From a checkpoint of a small mixture-of-experts model trained on Wikipedia: 12 layers, vocabulary 32000.
Below are experts of layer 8 (counted from 0) of a mixture-of-experts language model. Rows are named router (the router's row for the expert), down (a neuron's output weights, with its number) and show model dimensions 128-255. Each number is 500 + 50 x the weight over its row's rms, rounded and kept within 0 to 999. Numbers have three digits each.
After each expert's rows: a language model's description of what the expert responds to. This comes from a sample of Wikipedia text that the model never trained on.

# expert 25
router:549462537494424465526504423420512549519514499511478570563553482529457501558582566537534423481491535522591512587460529590507529530527557446571431516500615457605476501484508561544538449488464446473534500432420473555427545538440539490499426508484514536600448400439391438471473507511519504507585378510451449371544518433476428557451561522557445501527427525474441428494456532562521531597498
down0:451451572496463510554515511538494496514470479563422472514506523559474535531510474517553443549456497505440491524410468509558528621449544498507544490480583489556541473426522501514465496578530486473545542519360477579511499569356494547524489518307461594570482456441545394522512505493516575581440521493450484460490487495491536505555498476537473521467512359525471417536512468522500547499607
down1:511545531504486482482518430523415465542522567566539522549516474559472574507510485400457515499463499594497543493449427533569446568488549428539510548468412549514490530519524502561412510507539481569487497514424486502556557515533611525465528581486427459515521415513367456541467440392545468605573505484480443520619499477399554523496487470503503527487518486534509484396552589614472404529482
down2:455431471478478519428554497498507534480505473526476500565437495478432476563479536530456445450485491478530436683462511516515463463525487524572552459450499477654476559467475528506567506487459481484527475424457469532482512579458435540438488488455479510534497394554458367523453512470409590451472427422475538400561480494463529520483521584451615508536490443577466430484423491470517436586566
It responds to: Verb stems after to, and, which, often before -s, -ing or -ed endings: assign, retain, recall, prevent, make, give, tell.

# expert 27
router:626531478514545510594572397483486533515471428464439576570435530460498500556471442447461504484443515472528505567472466516492514547521549443619415492497540502486495497489471455548431493601467389523395511539553586668463467470516520482568465482430587471467491543532452504510521478642497543515540540571519529470412422554515432522464577533481400406469521473566438439544500423471434440500509
down0:475516438534437473400508566485553414446552543489521501504523446529508574527401454582567493497482442441534484515412449442552562505520455530529486449504470535550460500434597501440453443574528527524516567471418484391474558435502479467559457533471482516523486581456468497491526582486406530471525479511547487466539492553477518415528473536455532508621500442534475464421434527570669472601503
down1:538468464491500485448508496546434501493447579557404455408513473514507473424462452427469483537488492483500504483549480529477487512466578562536447518493501467586496418489523518444556452418531458557384598521495583538550519560488543528565499516551540564531599440473470516511371455568502313429546485508434530515422348520518478504438463580533459546463456498545508549465515363591452444532475
down2:515484518542508503531513447559488472492540483481557468571585512463512529456535443550512582470374487479366552458472495440449457474452460477491469457528530478522427550475511481483492522502449539557554478575467552464472421444477524471544466493542519410558533436554455418414566488497435512536555492529554489482506483462559463535521549531465546408539353501525510509469478402465469454422439
It responds to: Nouns and participles naming a role, status or type after "was a" or "the", such as single, member, county, title, named, elected.

# expert 22
router:498475443552524502435437469541563523560434491456537487446560498480509591382475522465560557472436517520442516476466513490458431573441497475486516557517432435442537468511475440420457476449452511597486422471528556484436500510426475470489523472453497487395571456508500338512436553436422576523502526464469423502531508491478523513523515559446416458560521512439535492506469543648473395439480
down0:454449493530444462430532526431611477558609505613544583465471487438530511542510561481480530468507531463549432463565397570455529558491483518472531580510469479432399499504447541563511522451482536539453528576482466488460397439568549412541431486662506538391406389496491389521461576525534464540427487578488484558430499454512518516565426506529508510472455461539530510482591509519551578576431
down1:523511536452456506474495449535562478468459491540503635575496460504578579484413449488619551459479575497412522594513521447508577530513407419526446476473517578543538455483434559455504508436500506548465602429501484544449463518546473577456429549531420444621558480478498453458510532448455601511536455488497542581514462557511510474493480503475526466590538514526425480494453523546414520485522
down2:497472525513483446459556568539467431548468491479438488495486437489521533510535418437499461548532564535559500455533463542520454550531528503483533521413434512493514541440425529525454509508407588419542420425508486513429484514417478528544435485439504454551400432463480390531579471520510463433564479493522490512466488495473490547543567505446517584477597433454552506427445530509537521558476
It responds to: Modal verbs like may, can, could, and closing parentheses of table row labels, such as Albums (OCC) or °C (°F).

# expert 5
router:448547458442570515496476558473502477472414567550492451504528419503503437484451477468578445532535520519470587443473451462479428473499448515515423480499518496464577426581474362425561590472559551596412415468480528500485546482580467571490530485420475541528474524506502609460493586531478561532538368502454496407532525526433545484423486506502550517578555410510547504545436411476570521630474
down0:497485455528421519508481463507399558540509432470500608537532573493652505496442478577577534503454487431570556453558524509537512492478484501579454555527412509444560473567531553498467499542537387559533470448460523512461413390459508510546573599466475620422558493518561399437501487462538524497525538521568523479507550473493578524485554492469482468545554554425522527542467538552451480476543
down1:539499513494505518562500430525483489551484466505507570598547525553555490478483574553518482578458512576465613470400444544385506523410536517497409505547447474519456588445531508536440561496461535493592526551563565452491505558450438564581506493524488450490538535477490480441472594533411545478509537574465467545532529563436453463438494479486512458515446499462524489471486505474435568490514
down2:513561584486471521607432465456480437462476497483406395473536463567472472569572526448491431535504525509496502509549432496553515519520457571522483463468484491493482449490518542554507429509539473490533486443417480503438488525485430397578520516536494605529534524514517498467508442502567563592558540495542505493499532502491544374550483407530444504450512544481448560523656503506448545462411
It responds to: Names opening table rows or headings, especially country or language words in album chart tables (European, Finland, Spanish), brands, team names.

# expert 12
router:529494440538511502426440504542487452457476450492586519524484487555496520497515520498534514481486452511566563550608491444491538506474517470546502462573553465589550379478551541521471498511452451434556481423461555438407558584534407475485576521464450472594576452508543481421552532519520539521515549496578552523496535429542524469470535463531425556511559448501525490597534466488577543451460
down0:443552502443480509498419455506477476496485517521569488504512512493509517483545538440441527576495518488419482457509510434466510551345469472597517412563535419485524520563457407323470477434535537546441431552515522460583415487476488415467578465415579464494450521544525593507504598418561573594495558448492497586524479510418405435603407482433577594527474427458540519541520495530501517509470
down1:404458451474498401485506525487484579525503623472435495481597482581518486479467459406526520456646409509507549507531382533527533561506518567534468585511428445552461500454497527542474489561516612571438489542560495437555466494510497512525499509533501548453506483497537515567389536436504498521457458442485538514596503504506555554510465482511531569502492606477501486481497448496437496582504
down2:465516563537557446476568453446501476512485479512467450523447516516424534429454509403432499396463563380545477521456486468499465586394609453537485543582461510493513413499531476437538482477528420476424491483479517583533465544549485500510457416600456450523476496496487465442444530548474394556507482553484501530500444461444518545490501330474490485536510469554492424501514476481497365500527
It responds to: Articles, possessives and adjectives early in titles of songs, films and books, such as the, The, My, Old, New.

# expert 35
router:459472439485581493583529463458542488477401504547512546508579546377546598514580486493521600505485518588562497459466428463460494518382555443492505430568483403499596551538364546478451450474514523566517494473530518440449510445476475525502413456514576587392514518502426473448475529499522595540545499542539507492544525460531485548454405543558527435555485535529470456526491500482564388512485
down0:515463511538436497442489512551572491457463512465421424519532391530531521451441524478543439391521488512557511520484531470513416519490472460402433479517508475494579423538534513453482513476526527495533519446515433439530444491599555534539510466443545528436483498477535500429405571550471429544583462376521543432558500427380504417487548517513522545524499512427531463518471452563488505615470
down1:471527527525426465453462487496456512567529515560497431472597428499522525541432471488486484459598526536520416625441565472495472539421523456429523544408448549543436505484353453613542461473454493528524475472573482534486454543515538531471466551453568580457509494564517442524517512485503525533589526527468598459495523491579547573522544497547487466535538422434484542511491484410485438509488
down2:544471561535527494516461434457616488557479515413506536567497511476456595480544493560455546521501486461481522454473469516457462553472501504510469498519555469506504553400485498445451468456522506465522521564480514522446441493425452482480578520534446508508608569515427456493460450468459470521535467561517527543516522485397455499483478453420596537651437502466469540471424450545456523498442
It responds to: Dots in website addresses (www.site.com), plus abbreviations like Ltd, pp, Pos, and fragments of foreign or non-Latin words.

# expert 7
router:518469519532536614470540407572556515503535526599586527508440516506528583439421463567500555545531457476439408545565438465442519472590551486526591562511444560409506602462454453551542441465519543508472429521604534498548475514440395554583479480486552514533450540522586413446495536464480483447511451503522489490406514515521574558458576502550536443473502551505546619522433471570441515569560
down0:490502454484508467539395531394491498518554451483531501472578449507499531418568466502492481527416460479478415469435547508481483606481445392529520555600517512436453481438482450582517514508504478453458534509619538529528507506480460489506394388497421481506479498505489515594479491545451500560546510535612500553478446497507482360522475429498617517473380437515495608510577562503505551373469
down1:511527543593507533458500519520446501550528487513420574560511495518501541459526541481551455519523442448435548479475491516447472542447507458551452544479539546568498630445434450490543561477482393499444555510587532540479490441504516522645586394509527546500490530558489505420391490522525514529530494495482531599493457488601528485536419512511480519532467397516439454375507566535507492486373
down2:522451502523537480504536513427537468544525484499509505472522445447557535415527430481444505523578568520512521545425511515465497508564488589476626521464580559452587535570561503549430499496511428552533590531512515401573519505469391543533486519500493572515591572528455289535465480515538500537509451486625508473489510506498522467509519453535484455533537494522446429419425492508504469549516
It responds to: Content inside parentheses, especially years after a taxon author (Meyrick, 1938), metric units like (300 m), born, and pronunciation tags.

# expert 18
router:479512529376438484520594558475477556458545448543472496480448447507451470452548575573401430453493446489488482542506451533471493560527481534426473567493523560547494444529475611499555536396441609431479505483407474442545388486466566395473470561590478511446453522457579430544405459477524401438443473509514444509458556504480577463586609520451540488427494492518496573542555546466555512539480
down0:501447495479462462510445500548571521455542408475432448497531514503433493526487512476493472492560462472547510477485512459488596497547520515488500467482497514451526483497481547428464516204405448521432526526518509468518532541484443644476485512505469521495490572436512453583381540519434419479428545518491471469490494451610510536539519476546524520463480531527435538468470443399424451521546
down1:501458523542416500544426618496452556528535571575525543469424493503450499480509496537477452566542571510558521582504553428566466464479573555550488461574553509478499497462534548448455470307481466449540584527448527458458431552507498505433435545575527517476462511520458462472496531554449499477414429518550497463485457565475583497585478475470433518508492564450459510501398511509531499462416
down2:455509495451430486518435474462457508470511545471568493510442537474480496533466565539515529496470479501506533562538513522461400532464544469465504531536508519593410505510458537514567461435481539470557528562514512538458545499434595516475569558634527451530565503503501472438505421380421518462532494580487506543491468487508502537477491498597591527567448527429498559551538494571665501506637
It responds to: First syllable pieces of non-English personal names in tables and lists, such as Yo-on, Yu-len, Tada-shi, Ko-, Ka-.

# expert 38
router:446414416505545545527496558474506577484479490542527449462536533587543531458474577481522598519511460496468517443500513427468477511429466445531489581593443501492563469512491489450561525530527520556575456568484503488539456476520535499522479573464513503419532466606499469448482570502492501564558424454453527485499448440389514479535435490584537536490440524502487541536506496507544529452462
down0:546419492491433493483499494472509576514446484500557545539490487509432500514514513505437492557513477394458477506567482506437550568469500471603488493411533467534432432518515503449547489565450490514477483561530459507538476519489494475516458489392500554551470517486541490543580581512393515372525516442558552406585522530472512474482477556512487520560456526573440401494495457592528533502420
down1:540447545601535419480537439515539402604454448514489485512538487550440493572463579490488438426576464533554442500438572489655564504473505417471452499543507512481492518610546474415494456394484523422554501503542548601509535441475542515469427456597491469405542500501478478546536542561436499490439478518447517449505466437487480509505496491522445479636495488522503565582475474508439487508577
down2:545464493512537549561548432520558514454480486455483568474415499470448505462560474412497532432466525525533434479496536510544438512393488480530455442488417558546518492575458481555499558454589532474504477574509521483458439489487499456593479585592523529475488463495590369505408511518373437551482486460491512446534549498532484537509490515517584542446486474525418576515433527500553520494588
It responds to: Proper-name pieces in place and institution names, such as Royal Navy, New South Wales, Khyber, Tar-rag-ona, Palomar.

# expert 23
router:493478508439618580475445486486457446498496509521483489510563469583450510467595546449438504510463491511368439467465501481499489566433537513558612485475549447552481576460493498544571421449603496524545420486425568625560536429557475557510619457541556495508524531522443518518524513460545489586540556467477556439445508433468419406525455471500527460546485550461499540446522435415449454512495
down0:434552438479580557482500491488544415453504579431480515479504468501560597417558451538506487490410540682372445461507516544552454501464556446519567532511422518591467544492523459509516475494617477580547502538486509530503581500471473487465447510584551487425569505505499501475457531510547415575475497431483470434446525496559525476495387600603445418528518484513496473485485476451411474483532
down1:471547517489481505472401472490448551542384409535480456519507503515441459530537548329405509583472467479419392481484432453522505472568458504502461581493572477457504414481481390499555485389521490495516467532437496519498465453582542496499487536430517494445566506462505393537363542477528620545510548498407418473509550503492463514445491504404529610457477484431509447540561497506370489480447
down2:404510493475552466456457504467512580453576595544535545499521509451609505450531505480555427475512554510441460506472470516574511484523490487429486496548497559515499469528560473422440576433454535575488522448551495436493502526505557451544500497443446541638470437408553533624535424509526495395479479425485520471545495622522491519480531511425540481489492414515537450565448532427524554512528
It responds to: Field names and values in infoboxes, taxoboxes and section headings, such as Kingdom: Animalia, Coordinates, Website, Synonyms, See also.

# expert 32
router:489542539558537504443566483531588513571522499487562552575512477466467490506431508454405572565438543462527421483460473535479487537527405495448578582503444479537465506473440515480494467645590437418471529527533412539552500424529544536521566516497456511418465496475540491450622490541459596451509580500463480483551496573479478588563500559461459487540403514456450530576471520571560439470573
down0:399598541561434541604515556479521501475417523487541438482535453524489465508557545430501472523556412511585512450585413497497531494499515474552445538533379509484507575470446621533569582476417508478560400483458622531530459422518524625599538448553549537611497517543520574489532506450448505502574502450467531459450539482466501462504476469558485506511503480413534513429465503515492438482461
down1:456495448557544468559500439520469437458445486544526533487432541393459558553475535527534569472505517504414529420543462516571562515500497464494441431472498501554514479495488599525530525444438503493471521513468454546512437494552498437407527438489559574450575451420511411478465476566545446539523576505485499532484431493561470407468504478452557443564537450499504495533506530458460571510373
down2:480432486552464511494513557442487459431525645410479544558468500402551445557511522490533470486507514566575548457558512457531421580562507532411493543580493457475610446530503519484540551471448491533519437476515487505448478569498525398522557497438474556494554473498463559468494589581470440495525481485479468493465496542460489561402509543508555620481588461534476515618500478482454518526558
It responds to: Forms of be, and that or by, in opening definitional sentences of biographies, team and species articles, such as was, is, been.

# expert 37
router:483536415547465437425593488520594466517480586567399561498494441597563444535467471446454546492490508618487615385438414531434539523589548505558490512567486423611510567528544539456579385509493564572381474437535509490534496435590465519512524523437484525419522482451550524476459529501562503528522524512434485475509528535578466575491563536478443586517528549451577482428481498572469488495494
down0:458547390427467476481449488541534467538444473550585499570542488485474512526527541418573489543517451477609464467464611495443457506572595484453480464490578467531547527450510517442556504508513571556511510445453521453500541501439483507506580514509510585500495600546483546528443470507521548601523482451471510326441553555449518521518543561521531526466422457450564543552520503522487467531448
down1:510429510486547494476434527428518378600464437579422509551626435518460567473576501499525571420567487482486501432436456494559457465450464537438509574486443540465444531500508526548535473532499492531612519524464582484431524542556517464446483512469436501484521544572456470432512601477444486483421492527512563475505613545512439505473426458507492516511460505448481489504599504506527515490518
down2:429411551410454489489475568422509479458579477493491545470467616433597541470515579565442373433485432519574417486582414478538444461450487521553580487515586516514501574564514517519445460564469450446519513593509533560487554536567547504411529515519439482471476451539536550421527525521409439530498509450465463410529564385423527485587485449536507460562472522562501456513561524463553501559557
It responds to: Numbers in census sentences like population was 117 or measured as 366, plus "as", "%", MPC and JPL in data tables.